config.yaml
router_score: "softmax"
num_attention_heads: 4
norm_eps: 1e-05
attn_scale: 0.125
parallel_block: false
init_std_o: 0.0
learning_rate: 0.00229
max_seq_len: 512
Below are experts of layer 4 (counted from 0) of a mixture-of-experts language model. Rows are named router (the router's row for the expert), gate (a neuron's input weights, with its number), up (a neuron's input weights, with its number) and show model dimensions 0-255. Each number is 50 + 15 x the weight over its row's rms, rounded and kept within 0 to 99.
After each expert's rows: a language model's description of what the expert responds to. This comes from a sample of Wikipedia text that the model never trained on.

# expert 39
router:56 79 44 61 60 40 68 34 44 53 53 48 46 44 65 76 40 39 50 61 34 29 45 79 55 80 38 58 52 56 45 48 54 28 39 42 47 43 17 74 70 52 08 50 56 60 75 47 46 39 59 51 41 47 52 59 66 32 79 37 56 38 49 77 72 27 30 56 48 55 60 54 47 38 49 39 62 41 45 57 61 31 66 63 48 33 47 50 74 24 62 32 48 29 30 69 28 69 45 58 59 81 67 56 38 77 51 45 52 71 26 50 36 44 48 52 54 39 43 58 31 65 34 62 50 56 36 70 50 62 64 72 49 70 65 38 80 56 31 54 66 68 46 60 56 36 43 67 40 77 47 24 70 46 35 35 54 19 43 44 40 56 16 51 44 50 37 69 64 40 37 53 30 42 66 47 60 72 47 65 20 39 44 72 12 31 40 23 40 23 64 45 51 23 50 57 35 47 52 61 29 76 40 39 47 29 10 81 49 58 42 68 12 70 59 56 44 70 69 40 36 51 32 59 52 59 70 65 53 55 55 68 48 26 44 48 49 42 68 31 37 66 73 38 49 58 44 64 65 33 63 40 52 52 37 51
gate1:23 33 64 39 50 28 46 47 45 27 47 75 44 77 68 49 45 48 56 74 63 48 29 69 47 73 55 34 49 51 27 59 40 44 40 43 81 47 50 55 61 89 40 65 37 50 79 42 29 42 48 47 73 20 47 71 40 38 51 61 43 37 51 35 57 45 49 54 64 39 48 38 59 00 28 58 54 47 54 51 32 64 37 51 49 66 49 62 59 31 65 40 45 59 31 70 76 57 50 40 82 43 58 57 44 51 47 45 39 44 74 54 03 05 34 58 63 47 37 69 44 72 37 33 71 48 30 47 58 65 45 24 34 53 38 53 67 88 39 55 62 33 45 50 70 52 33 43 34 58 69 75 19 71 24 57 53 43 46 62 37 51 37 64 53 60 56 62 76 28 64 60 51 68 50 01 54 55 35 49 47 52 54 43 49 28 54 48 43 40 58 59 52 29 78 49 47 28 36 52 53 42 66 20 38 44 45 59 53 33 39 39 56 49 33 51 60 50 54 50 52 67 48 49 76 72 59 47 59 27 58 34 39 46 29 51 56 81 42 24 64 42 47 46 63 52 24 56 59 66 68 58 27 60 54 65
up1:45 47 20 54 49 73 64 51 41 58 47 59 29 60 72 58 31 32 44 66 38 20 51 85 44 36 43 66 48 34 51 46 72 43 58 74 61 40 47 68 39 32 66 41 62 56 49 64 67 46 38 27 73 35 40 54 36 61 54 55 46 55 37 43 39 31 35 61 61 65 51 68 76 45 57 57 39 30 74 45 58 48 63 77 63 42 39 44 31 76 41 59 60 59 50 48 51 52 70 56 48 89 29 75 61 51 75 57 61 39 34 31 76 87 49 49 40 58 59 48 32 32 42 37 36 55 47 74 23 60 24 83 19 43 38 32 25 53 62 54 39 58 68 35 37 44 48 42 65 75 73 33 49 58 36 69 53 56 80 52 31 39 29 55 42 47 25 49 64 60 34 62 45 45 45 40 42 53 42 49 33 54 37 45 39 50 16 33 44 81 59 45 39 68 28 74 76 61 28 36 36 43 55 59 45 57 63 32 61 87 35 42 43 61 62 54 62 62 53 55 72 94 61 32 44 55 49 51 52 46 37 48 61 55 43 37 22 77 48 40 15 40 75 57 60 51 53 63 41 34 27 33 40 70 58 43
Verb endings and particles in event narratives, such as departed, dissipating, invaded, up, off, out, after, during.

# expert 5
router:40 33 65 30 53 33 45 41 62 38 50 56 34 50 29 59 47 67 46 36 67 60 42 61 63 53 24 61 39 45 36 68 66 46 41 44 59 36 80 45 62 21 22 56 61 30 50 44 37 51 29 59 31 57 50 77 29 38 39 73 34 77 57 50 32 63 41 52 37 27 45 69 37 44 29 51 36 26 15 76 51 66 76 39 55 91 44 58 34 52 87 42 38 58 35 56 53 27 50 50 67 12 41 27 49 51 51 35 30 51 50 79 72 38 48 60 46 68 63 46 72 19 61 42 50 47 59 43 68 64 59 63 42 62 41 51 44 50 32 41 40 62 55 59 70 57 43 40 61 75 30 39 38 67 08 49 46 57 50 30 31 62 65 45 59 61 51 69 53 40 40 63 57 78 59 36 40 58 62 54 59 40 61 55 63 71 44 33 47 71 51 39 74 80 53 34 79 36 47 52 63 35 42 64 47 42 64 40 68 71 56 30 40 47 55 51 22 53 49 39 54 10 43 42 51 67 44 49 40 62 38 48 57 78 57 62 63 40 50 82 35 55 57 44 25 20 32 54 67 29 39 29 77 48 73 45
gate1:23 43 47 16 36 45 50 39 46 64 51 50 45 55 53 33 56 65 35 70 70 54 37 69 70 46 53 20 33 64 69 55 77 50 34 53 70 29 35 57 50 41 54 72 48 36 48 61 67 44 50 45 47 71 60 52 65 59 46 54 32 56 48 51 63 45 52 49 42 76 42 56 51 53 42 61 55 35 43 44 33 40 64 63 34 49 58 78 62 64 41 37 52 54 64 48 54 61 31 33 36 72 64 26 70 52 62 61 37 38 56 21 41 26 49 49 52 34 78 73 62 90 84 52 61 37 50 56 18 27 50 67 16 54 37 26 46 77 70 50 64 77 62 69 76 34 37 40 59 59 29 41 42 52 61 45 73 40 56 44 61 61 57 59 48 55 72 62 47 26 52 53 53 33 80 41 74 49 59 80 63 36 99 52 42 45 53 53 49 84 83 21 41 30 46 67 53 53 44 31 45 84 50 41 26 38 54 49 80 65 59 40 31 30 38 57 51 60 50 41 41 30 43 50 51 47 51 50 35 53 66 50 56 64 47 37 39 55 45 31 46 61 44 29 54 80 41 49 15 63 38 65 93 38 48 48
up1:54 45 35 32 75 27 59 55 35 66 33 44 73 25 52 47 63 38 78 28 62 49 54 44 47 52 48 45 36 59 52 51 15 27 27 42 41 46 62 57 51 58 75 40 57 65 41 58 48 40 61 36 24 60 55 36 66 47 82 40 56 56 29 66 73 47 43 56 32 30 31 45 53 66 52 49 49 43 60 75 53 52 67 56 54 43 54 57 46 51 52 23 56 56 42 41 12 46 50 32 49 62 45 64 58 28 74 56 45 59 50 42 25 60 39 51 32 34 77 43 23 50 74 73 59 56 47 39 41 39 42 55 58 47 66 40 33 42 74 11 36 30 23 39 66 61 68 40 77 28 48 66 63 46 84 35 54 56 43 31 44 31 34 41 70 61 56 42 74 34 49 47 38 22 66 56 48 23 27 70 59 66 50 61 38 32 44 33 51 59 54 48 44 39 39 75 52 42 49 64 26 71 74 75 43 85 68 60 54 16 49 57 46 61 75 47 74 57 57 56 56 52 67 65 89 29 68 49 78 24 44 54 45 60 27 43 55 70 55 39 52 45 71 59 20 58 73 24 43 59 36 52 62 37 46 60
Opening pieces of words beginning with c, p or similar, often after a colon or dash in taxonomy infoboxes, such as Par, cr, Class, Tr(acheophytes).

# expert 58
router:70 46 31 25 54 44 46 72 39 63 68 52 51 20 40 57 67 32 47 54 39 72 57 52 58 23 70 82 68 68 72 45 29 53 30 70 32 68 50 60 55 67 62 48 38 62 35 66 45 52 71 40 69 62 37 73 22 72 47 52 45 46 75 70 32 74 53 56 59 62 55 48 44 62 16 25 67 28 40 64 37 49 40 57 35 56 59 38 56 40 40 60 64 26 78 60 35 36 40 36 45 29 57 16 69 27 21 30 49 77 70 68 57 31 62 30 19 59 64 34 33 55 52 49 47 64 61 25 57 26 48 31 67 52 72 13 73 79 52 55 39 42 52 40 37 47 46 55 25 59 69 71 36 45 52 34 49 75 57 44 77 58 65 35 51 42 40 20 36 67 49 71 58 62 64 66 54 34 60 32 36 29 45 38 60 59 66 32 58 47 46 44 59 66 74 38 69 36 60 53 40 43 62 50 60 62 53 62 38 52 28 68 70 62 77 56 47 31 20 45 29 57 42 69 35 49 45 52 55 46 59 52 61 56 51 57 65 40 57 55 43 29 39 62 54 67 18 62 64 35 45 68 56 46 43 33
gate2:32 70 56 57 34 39 35 54 49 50 62 62 53 78 96 44 53 49 25 18 71 46 70 60 68 76 61 71 26 52 55 44 28 45 37 48 50 33 33 43 50 32 53 48 51 67 55 59 52 66 33 25 42 60 37 71 76 63 55 55 44 49 53 63 68 66 32 84 43 42 50 39 64 40 46 53 71 56 47 31 36 54 68 66 56 82 40 45 70 45 56 52 49 33 95 11 39 34 30 37 33 49 47 36 56 45 47 50 41 58 35 56 52 65 37 25 37 52 71 39 77 38 57 53 40 59 43 35 41 55 57 33 41 57 29 49 35 70 59 73 52 65 36 47 50 55 40 57 58 58 19 43 60 34 57 56 47 53 41 22 62 00 31 91 47 67 22 86 53 49 59 52 48 46 61 58 41 44 44 40 38 75 44 32 39 52 57 43 37 58 53 64 51 31 61 54 25 65 30 69 42 54 65 76 17 61 48 33 63 36 54 45 43 72 41 36 46 31 41 57 74 66 49 62 47 36 53 59 51 58 51 49 35 42 74 43 60 56 55 56 54 71 66 51 47 74 15 49 53 58 57 64 59 68 36 48
up2:16 67 60 64 49 41 61 35 74 53 48 53 58 77 45 46 62 58 40 56 51 45 20 50 22 47 51 85 43 53 53 66 64 47 34 45 41 17 52 64 55 42 39 70 38 48 33 63 54 49 43 56 76 63 54 78 47 59 66 56 64 79 44 24 47 57 68 69 50 58 70 38 54 51 32 41 25 44 21 28 56 57 45 54 49 47 71 63 43 64 55 41 24 51 81 64 74 31 35 44 45 65 45 31 99 40 48 40 22 47 38 58 65 27 63 73 50 63 30 49 33 58 68 44 99 35 60 42 55 37 36 62 30 66 77 34 53 57 45 38 43 42 49 33 33 66 53 62 62 40 34 47 54 67 29 43 61 19 59 56 50 42 45 61 43 54 30 59 47 56 61 24 41 22 31 38 13 52 45 46 67 36 44 47 37 33 38 56 50 48 46 31 64 26 54 44 65 56 25 27 73 47 75 48 43 34 59 57 47 44 43 27 44 46 51 46 52 40 44 64 72 48 51 39 67 49 44 63 41 57 35 58 48 59 38 56 60 46 14 66 33 46 38 47 56 60 85 61 54 79 39 49 19 56 62 35
Full stops ending sentences and abbreviations like U.S., Mt., plus line breaks after sentences and headings.

# expert 0
router:59 63 49 45 86 60 38 38 31 48 64 67 39 60 34 53 43 57 42 67 57 69 63 76 36 70 56 50 52 52 42 29 43 24 27 59 40 48 34 64 30 36 61 51 40 46 46 45 70 46 15 43 64 45 44 39 34 61 47 65 46 35 42 18 47 26 65 36 42 56 53 48 72 42 68 65 51 35 56 54 65 52 35 46 21 29 44 87 47 76 55 42 25 42 60 10 66 46 45 37 39 55 52 47 31 55 62 46 68 63 83 27 23 47 63 50 43 30 33 47 38 70 50 67 83 62 57 71 39 57 31 33 64 36 39 48 40 49 34 68 57 37 16 60 52 44 43 71 40 72 75 41 25 38 20 62 30 57 43 59 58 74 34 49 67 41 41 79 49 53 30 47 52 33 64 37 75 61 50 48 44 45 61 45 16 27 18 60 40 49 36 23 41 43 23 64 41 50 56 37 51 35 61 38 46 53 69 58 25 70 42 56 47 74 41 47 54 46 42 58 49 21 51 69 43 57 55 75 27 40 50 64 66 78 38 58 35 49 41 56 53 54 39 63 35 63 54 18 21 28 41 53 20 50 55 47
gate1:43 67 32 40 37 59 40 69 35 55 55 41 73 68 33 27 43 74 52 34 74 59 28 40 59 50 53 51 58 55 62 22 68 46 43 36 42 49 82 65 73 36 37 31 42 47 66 34 38 67 60 44 77 55 64 30 40 64 46 59 40 71 55 44 63 49 68 59 31 28 57 40 61 44 75 75 27 25 44 53 62 63 38 31 70 70 38 56 42 57 42 75 82 55 40 74 23 52 74 52 57 22 59 30 61 34 42 57 38 40 32 51 57 38 48 18 72 37 68 67 55 24 58 39 33 24 45 57 27 37 24 47 63 38 17 48 35 66 59 41 70 78 31 51 44 49 57 64 92 91 17 44 38 64 53 40 51 66 59 24 55 74 49 25 37 50 70 63 42 49 34 52 69 63 35 55 63 54 54 53 39 43 68 63 48 76 39 36 62 63 52 62 65 64 66 39 47 32 37 55 76 24 36 45 71 23 58 40 52 56 73 45 66 49 64 50 45 46 30 32 48 42 50 39 52 50 55 39 52 76 60 36 44 62 37 42 41 86 57 53 48 54 45 39 59 55 51 54 51 45 49 59 42 39 83 50
up1:55 47 90 36 64 50 54 58 77 43 47 37 42 64 47 52 30 55 61 21 64 42 63 51 49 45 59 58 71 63 43 60 33 79 64 60 32 48 35 41 32 51 42 53 46 37 31 55 48 48 48 51 36 51 65 54 44 33 38 38 59 30 45 61 33 35 09 61 23 57 71 47 55 09 74 39 48 50 37 47 60 62 46 62 42 44 33 27 40 55 51 65 57 47 38 62 67 72 29 71 46 31 50 34 43 68 54 68 46 46 53 77 62 32 56 49 37 56 18 29 35 07 71 34 56 65 14 35 48 64 34 51 49 57 47 44 35 55 66 51 62 19 41 67 63 63 39 57 73 39 47 29 39 50 42 45 32 52 54 52 50 03 81 43 49 49 46 65 26 47 81 68 33 79 49 73 71 53 52 56 38 63 54 51 52 38 42 49 66 47 70 29 60 48 44 40 51 60 50 27 54 67 46 28 64 46 68 57 35 49 50 35 59 29 28 47 15 15 44 44 46 31 53 52 59 43 64 38 62 28 57 40 53 44 49 73 26 46 59 12 43 65 71 47 77 56 34 27 62 77 50 47 34 56 65 53
Auxiliary verbs and prepositions after a subject (was, is, to, with, as), plus -ally/-ably suffixes and "very" in predicates.

# expert 3
router:57 68 75 50 64 37 27 64 64 31 47 43 51 62 35 48 74 48 47 36 46 55 25 32 21 49 62 66 48 78 78 57 49 27 37 45 65 64 35 63 55 62 24 70 51 49 36 49 31 65 28 72 34 49 44 42 69 59 51 51 36 45 41 43 71 24 54 49 52 56 64 39 69 40 25 77 26 68 45 63 56 81 25 55 74 91 38 49 32 38 32 34 71 54 76 47 64 48 59 49 62 47 45 28 57 42 35 33 55 61 49 54 64 73 61 47 21 42 72 58 40 37 79 48 56 75 35 49 44 62 30 42 68 54 56 55 59 31 44 42 64 59 75 54 34 70 51 49 50 39 40 39 41 48 53 44 65 63 46 19 29 32 44 44 48 52 88 41 47 63 52 53 86 51 54 66 50 38 58 27 23 51 41 55 37 49 74 46 57 54 67 61 81 76 61 63 37 32 21 56 45 55 66 49 26 54 60 26 28 36 24 61 65 52 54 54 21 53 55 70 68 24 57 37 40 40 37 72 62 34 23 58 73 36 45 64 70 47 62 74 40 67 64 68 63 62 49 57 56 64 62 45 36 73 57 39
gate2:38 44 43 48 36 41 32 20 77 25 52 44 39 56 33 54 58 45 47 19 55 46 72 37 51 48 37 74 45 49 54 58 43 46 61 67 71 37 43 60 36 53 72 46 55 56 33 55 67 65 42 38 51 46 65 59 65 50 46 70 66 51 34 69 63 44 50 05 45 43 53 60 41 59 38 48 33 57 61 14 62 44 67 53 65 39 46 16 54 74 25 24 40 54 33 29 51 43 73 52 68 26 25 38 62 41 53 16 33 71 21 46 64 39 63 51 38 40 60 44 63 77 61 50 55 86 30 64 46 59 33 81 42 49 62 28 47 21 46 24 66 71 52 73 53 73 54 23 68 51 37 26 68 47 52 45 52 39 71 57 68 13 52 56 57 61 66 64 58 38 36 50 26 54 51 99 62 42 51 53 53 72 61 57 46 69 52 46 24 59 60 56 73 34 56 32 42 38 24 48 34 45 64 53 63 60 71 48 48 67 58 42 43 52 54 36 16 60 64 51 62 58 49 56 53 66 64 51 33 44 22 39 43 60 77 35 60 82 74 63 50 34 39 53 45 52 65 43 46 69 43 48 36 62 54 65
up2:76 38 50 45 59 50 53 51 42 54 66 55 79 29 63 50 60 56 48 42 30 49 45 62 61 62 57 44 71 50 72 50 51 35 44 84 45 63 56 37 52 44 42 47 47 67 44 64 45 75 41 83 54 46 57 63 34 38 44 39 17 47 49 54 60 51 60 55 43 60 15 74 40 38 62 41 51 53 49 53 29 50 49 62 57 99 30 47 36 50 45 16 53 56 65 19 55 38 55 42 69 61 36 46 62 04 63 53 52 66 43 44 38 57 58 51 49 41 75 86 27 65 57 71 42 36 59 60 73 59 26 45 31 56 53 62 56 65 51 61 39 78 48 49 66 58 92 51 58 58 68 33 96 37 49 60 43 36 53 40 33 31 68 73 72 43 38 76 63 47 48 46 53 41 62 28 50 43 55 59 66 40 54 65 40 44 46 63 85 70 38 71 30 35 59 20 09 57 42 92 59 44 72 66 38 51 28 55 41 67 32 62 53 35 39 58 36 36 38 47 63 59 41 48 65 45 54 71 71 55 62 72 54 46 60 44 63 45 57 46 68 50 48 41 33 46 42 53 54 24 60 46 60 66 59 82
Line breaks and periods closing paragraphs or sentences, plus table cell pipes, especially Peak in Kitt Peak asteroid discovery tables.

# expert 16
router:78 80 46 82 42 28 54 36 64 70 39 48 66 66 56 39 21 58 40 68 48 70 69 23 45 19 50 45 60 63 25 57 42 30 46 46 51 47 59 67 69 67 45 43 68 66 43 86 43 44 63 44 27 41 67 65 34 53 73 58 26 71 75 45 58 62 55 63 11 44 40 50 62 23 65 72 32 69 81 32 59 45 49 52 68 72 50 61 33 45 64 39 55 65 76 59 73 36 67 31 29 43 59 27 58 30 72 55 71 55 35 44 45 40 42 48 63 70 44 69 54 23 66 51 59 54 73 49 47 51 48 42 64 45 68 74 64 45 51 61 69 69 45 47 60 63 55 70 21 39 36 57 34 21 65 36 75 58 59 53 60 09 70 27 59 40 73 34 54 50 84 60 50 43 76 43 45 47 60 36 69 54 35 69 39 43 74 38 67 61 73 50 70 51 49 64 52 61 53 46 31 41 40 52 33 48 32 56 35 31 58 67 56 32 59 54 55 52 53 51 47 64 38 76 64 50 48 69 60 71 42 56 67 41 66 61 41 53 68 60 74 39 50 32 38 64 42 50 38 50 31 51 35 22 52 61
gate0:42 70 38 33 45 40 31 28 33 46 55 36 57 55 82 76 65 54 49 48 28 62 28 46 61 61 46 72 70 55 54 49 39 51 34 55 56 66 50 50 41 68 43 58 61 53 75 52 86 29 52 59 37 58 59 44 77 48 51 48 51 56 34 40 61 57 36 77 59 34 34 56 50 50 46 14 52 82 50 76 60 61 92 74 59 57 58 74 45 66 42 47 60 49 40 54 14 39 45 69 47 15 41 55 22 72 69 21 45 16 47 57 31 62 25 39 40 38 31 56 38 75 42 24 72 72 35 67 50 48 63 60 44 53 61 56 58 56 10 58 46 55 59 45 75 41 36 78 47 57 45 49 58 44 47 68 49 41 52 53 46 59 49 57 51 47 63 43 58 61 49 24 62 64 76 64 43 46 50 40 49 47 53 58 52 57 38 58 28 45 39 41 19 66 51 58 40 67 43 39 39 44 34 40 35 16 71 53 63 17 49 49 32 24 45 52 76 54 48 22 51 60 61 66 30 49 52 71 36 35 43 76 42 25 55 62 50 52 68 65 57 53 49 82 08 32 35 57 47 30 64 44 74 63 64 43
up0:24 75 34 66 58 31 42 28 41 60 52 44 40 24 33 32 44 47 45 35 45 62 64 43 56 41 61 28 63 51 22 61 52 70 77 34 57 66 48 57 60 81 20 47 29 70 52 47 44 54 58 65 29 79 46 47 51 55 57 37 62 27 47 41 54 74 55 60 51 57 44 58 59 58 60 69 21 29 47 36 28 73 69 57 55 56 43 59 57 33 52 37 44 56 49 60 61 74 36 47 51 46 66 62 76 73 58 42 44 27 58 65 43 52 68 55 52 74 78 71 79 46 30 51 68 32 46 62 58 67 72 58 41 72 46 56 27 41 63 74 50 75 37 52 48 28 76 40 70 84 49 51 50 35 72 55 51 53 32 33 45 66 41 44 48 52 45 30 48 63 59 62 26 43 42 54 58 77 31 30 66 24 38 34 45 57 63 49 50 49 76 26 64 37 74 34 67 23 29 30 42 51 52 46 57 36 22 52 64 54 50 39 50 38 32 49 27 56 64 42 50 39 40 60 60 66 12 49 62 44 33 59 72 52 56 72 55 54 72 14 58 50 67 65 45 40 70 45 88 41 36 43 59 77 31 24
Pipe separators between cells in mid-row of tables, plus semicolons ending list items, e.g. stadium, result and statistics tables.

# expert 60
router:36 70 51 62 71 49 59 39 66 68 63 60 43 70 55 38 41 47 24 76 60 40 78 69 48 45 22 33 57 63 20 52 59 55 41 34 54 59 46 67 64 43 42 46 57 46 45 88 55 21 47 28 86 58 56 54 57 28 56 32 89 75 29 70 52 37 60 56 13 55 25 50 61 43 57 57 45 51 43 43 34 39 62 86 56 21 49 74 50 31 29 70 60 34 39 70 58 71 57 57 63 55 48 36 47 57 47 31 53 40 19 70 30 53 59 35 50 19 68 35 51 59 33 55 31 52 32 62 42 51 36 71 71 38 63 49 54 54 33 39 62 60 63 57 50 53 36 70 73 51 54 35 24 70 30 43 46 57 36 52 41 31 73 60 39 48 60 93 33 23 23 55 46 69 40 77 42 84 65 56 54 29 37 40 68 40 61 49 34 58 49 31 56 38 37 51 28 38 64 29 43 48 54 48 33 54 40 52 54 33 38 52 24 26 50 53 79 48 33 58 51 40 58 62 20 55 34 53 47 52 50 59 53 58 39 47 54 49 78 36 43 33 34 38 58 50 29 70 51 37 32 69 40 47 65 58
gate0:65 05 67 36 25 53 40 69 55 33 90 62 41 48 61 55 27 54 52 46 54 44 44 50 45 27 51 62 39 47 30 67 33 51 55 36 28 42 59 27 29 58 60 29 46 48 10 45 58 40 43 58 66 41 61 55 20 68 46 57 63 56 18 57 42 35 40 56 83 47 52 45 45 30 57 55 46 55 54 44 21 38 52 76 51 53 61 58 53 64 29 59 69 79 42 72 52 37 47 58 29 46 50 50 51 62 34 23 54 55 56 67 28 25 89 67 36 26 78 47 44 41 28 27 64 45 68 40 22 50 75 18 45 38 51 78 52 72 32 57 46 58 43 64 53 62 44 52 60 54 24 45 45 64 58 63 53 20 41 83 65 66 39 60 45 60 62 62 30 71 58 49 33 52 43 55 32 71 55 64 37 46 26 54 56 48 36 44 56 39 32 60 62 60 52 59 54 22 48 07 58 32 52 54 63 42 53 61 32 74 48 53 69 37 64 61 55 41 52 67 49 76 70 28 56 46 45 27 53 38 61 50 63 50 51 77 55 51 61 38 59 55 50 73 76 58 47 56 42 66 56 81 72 68 70 48
up0:63 48 43 53 54 54 49 48 58 49 31 61 60 63 26 69 63 59 65 44 39 49 42 34 39 42 46 39 61 45 62 44 48 46 72 54 43 44 73 15 31 78 33 53 50 36 41 43 46 42 43 58 39 60 56 52 53 63 51 84 11 40 46 58 47 67 22 32 56 37 56 63 30 46 60 48 51 59 49 42 60 68 29 54 54 33 42 40 60 34 67 16 33 84 20 41 45 31 65 30 59 47 68 36 41 35 84 58 74 88 43 42 28 40 71 28 71 52 49 56 56 90 78 64 53 35 61 54 70 44 30 61 41 41 67 35 42 30 53 50 61 76 58 43 39 22 55 55 71 55 17 28 50 45 32 52 64 53 37 66 48 40 46 44 66 44 69 80 42 36 49 47 67 53 32 45 42 45 46 54 56 49 69 40 34 53 62 55 60 68 36 45 32 69 29 73 41 32 35 41 57 46 50 50 58 88 62 51 45 80 43 47 43 25 40 46 30 63 45 36 40 85 42 30 26 86 28 49 35 30 58 57 77 53 49 22 36 64 51 60 74 62 51 53 59 63 59 53 19 58 32 62 62 40 64 34
Pieces right after prefixes like dis-, ex-, re- (dis-pl-ays, ex-pl-oitation), plus common nouns such as part, set, time, position.

# expert 20
router:56 51 44 34 44 45 45 34 37 48 72 68 52 53 72 37 62 46 69 36 41 50 50 44 41 30 63 54 75 51 67 31 76 28 79 44 43 69 52 78 42 42 41 48 32 67 20 54 49 40 37 55 43 36 81 41 41 58 33 63 38 41 41 15 29 26 69 34 41 59 37 56 43 68 51 76 62 39 55 30 48 52 52 74 35 39 33 75 38 38 54 31 37 08 66 39 69 21 62 70 53 67 34 27 56 25 23 38 60 52 48 30 31 36 68 33 54 45 31 42 57 20 32 61 67 41 46 69 55 49 31 63 57 56 32 41 41 49 47 54 50 64 37 33 64 36 44 45 19 77 80 30 48 49 21 34 34 33 69 57 67 48 36 23 61 56 27 72 58 73 40 61 66 59 52 32 53 47 57 74 63 31 73 42 30 25 38 52 66 53 41 55 54 43 56 56 50 45 50 47 39 50 59 17 48 66 39 65 45 72 58 48 66 54 45 45 36 14 58 45 54 15 28 52 46 65 36 72 36 35 49 25 76 27 63 58 46 54 68 80 65 47 61 42 61 49 56 38 50 40 38 51 40 63 54 65
gate0:82 52 40 34 39 67 52 75 46 50 54 22 40 42 50 39 68 40 78 45 53 11 64 22 69 34 67 74 58 70 36 76 50 51 67 33 57 55 54 83 32 42 57 51 22 59 45 62 44 15 54 49 33 60 68 46 35 38 49 62 46 16 77 54 25 39 27 58 51 47 55 51 50 50 45 39 59 59 58 67 57 37 74 66 48 36 61 46 57 57 61 49 34 55 52 46 84 33 61 38 62 46 33 45 38 44 75 32 39 39 61 51 30 41 39 67 60 51 33 46 32 59 61 54 46 99 22 32 40 73 35 53 49 66 57 40 84 39 42 26 32 54 39 48 61 57 46 47 38 43 81 72 39 54 47 55 37 46 54 21 40 38 56 23 77 41 69 69 86 39 45 32 44 50 39 29 59 43 44 40 57 18 53 37 51 50 53 50 65 33 39 27 67 58 33 56 70 59 48 48 33 55 48 46 68 72 58 37 40 43 44 47 52 47 32 64 36 39 34 69 43 28 41 49 61 66 63 63 74 56 39 43 72 61 52 65 54 69 38 72 77 53 45 58 68 48 61 54 74 27 46 53 14 55 35 33
up0:52 50 37 34 29 40 32 31 78 59 55 26 61 46 60 46 38 86 53 60 66 73 63 36 25 38 63 73 57 66 59 55 40 58 48 45 45 47 74 55 43 38 62 54 50 42 57 49 55 66 57 48 56 70 36 61 55 43 70 50 65 59 48 65 43 47 36 49 38 53 48 54 62 71 61 71 31 46 68 42 39 42 51 49 61 58 49 53 33 51 45 61 66 51 42 76 45 84 56 45 24 82 50 70 59 69 42 35 48 11 23 48 58 43 44 34 48 43 78 39 49 08 49 39 50 73 24 37 51 64 62 33 37 31 40 43 50 51 77 73 64 53 72 30 41 43 28 25 35 29 56 83 74 34 47 76 56 47 61 59 31 64 56 48 56 41 70 35 63 76 75 67 48 39 52 62 44 27 52 70 35 57 25 71 50 77 49 52 38 52 31 44 31 62 38 54 58 37 25 21 62 48 76 45 47 71 53 53 19 60 63 55 67 73 59 48 63 61 61 37 38 26 53 51 52 39 65 54 54 31 51 71 55 59 39 43 19 27 76 38 58 70 23 43 60 73 76 46 74 27 58 58 31 32 31 66
Conjunctions and relative words starting clauses, such as and, that, which, who, but, or, often after a comma.

# expert 15
router:63 49 29 33 49 21 36 67 51 42 79 47 51 54 43 52 67 29 56 65 55 64 48 35 52 45 80 72 78 66 41 48 41 53 39 64 48 56 46 37 58 66 65 48 32 72 43 71 38 53 65 38 72 63 43 62 43 68 53 28 44 54 85 68 31 55 62 45 68 50 46 54 33 58 53 23 37 28 41 60 33 50 36 54 35 63 51 22 49 33 41 67 54 48 69 68 32 31 42 39 56 25 50 19 71 14 42 45 31 70 88 36 66 37 51 40 47 48 56 43 34 61 41 70 59 73 66 22 54 39 30 23 69 56 50 35 70 78 54 60 51 49 50 47 38 41 49 80 23 57 79 54 42 58 69 27 51 64 46 42 75 64 52 36 54 64 42 35 25 54 70 58 47 40 60 65 65 34 63 44 09 36 35 39 57 39 60 34 56 57 44 48 63 80 76 37 63 46 41 78 36 34 67 63 58 81 54 55 59 62 35 60 75 40 63 48 49 36 34 59 35 63 36 68 20 61 44 76 50 46 51 37 64 45 47 59 58 45 61 51 36 21 54 47 68 73 28 33 66 32 45 66 61 51 65 34
gate2:40 79 38 64 49 38 64 46 53 44 44 55 44 45 39 44 50 24 50 51 49 56 32 18 48 72 41 36 31 51 55 28 38 47 76 25 42 20 85 29 64 51 42 35 15 78 50 62 66 45 61 70 47 46 66 35 65 52 40 33 55 58 26 42 68 59 66 36 66 23 39 65 53 50 62 45 48 59 55 63 69 34 51 52 46 65 58 44 51 55 57 66 61 53 59 70 31 38 48 57 43 67 23 62 66 21 73 45 47 36 44 40 67 56 65 42 59 55 78 68 23 41 38 67 60 46 22 43 37 30 38 52 49 61 55 45 45 42 44 46 43 42 58 37 60 12 63 48 31 14 59 38 65 49 49 49 57 61 69 36 45 59 12 73 36 54 59 47 58 37 48 16 62 46 46 29 38 43 52 52 58 36 45 85 79 67 64 22 26 53 40 38 33 46 53 44 23 54 32 63 50 38 32 65 42 55 30 81 45 44 50 40 33 16 72 25 28 25 75 53 29 70 52 31 57 41 46 49 35 54 44 51 43 30 56 46 39 47 47 41 50 83 21 46 46 37 53 64 46 27 71 47 39 26 75 62
up2:54 91 55 57 61 52 30 86 66 37 60 46 47 81 52 49 50 50 60 46 56 55 49 37 52 20 48 24 42 36 42 58 74 74 61 29 56 39 39 40 64 46 87 44 91 69 68 47 63 44 48 32 38 06 50 70 30 58 57 46 60 36 47 09 40 25 50 46 38 69 52 43 49 52 48 63 42 61 55 68 45 42 34 52 42 45 64 49 31 69 56 52 73 64 52 55 26 64 67 52 53 62 42 34 53 44 72 41 61 53 57 59 32 50 52 23 58 43 41 48 43 47 73 58 38 62 58 48 53 56 47 62 23 47 76 62 60 54 51 44 42 27 22 74 61 42 47 47 26 25 54 55 59 69 34 52 47 56 66 44 38 21 62 40 48 41 60 29 60 60 38 56 44 54 41 70 43 57 49 34 46 47 55 57 39 42 53 71 33 53 59 48 45 46 49 44 30 12 49 53 51 75 72 30 53 68 61 52 38 50 61 69 62 26 66 60 31 22 37 91 51 34 66 45 79 46 51 44 53 63 41 44 63 46 23 44 56 69 49 55 59 48 44 30 81 90 33 49 48 53 64 93 22 27 74 37
Periods ending sentences, often followed by The, He or It, also closing quotes with period, parentheses, and == heading markers.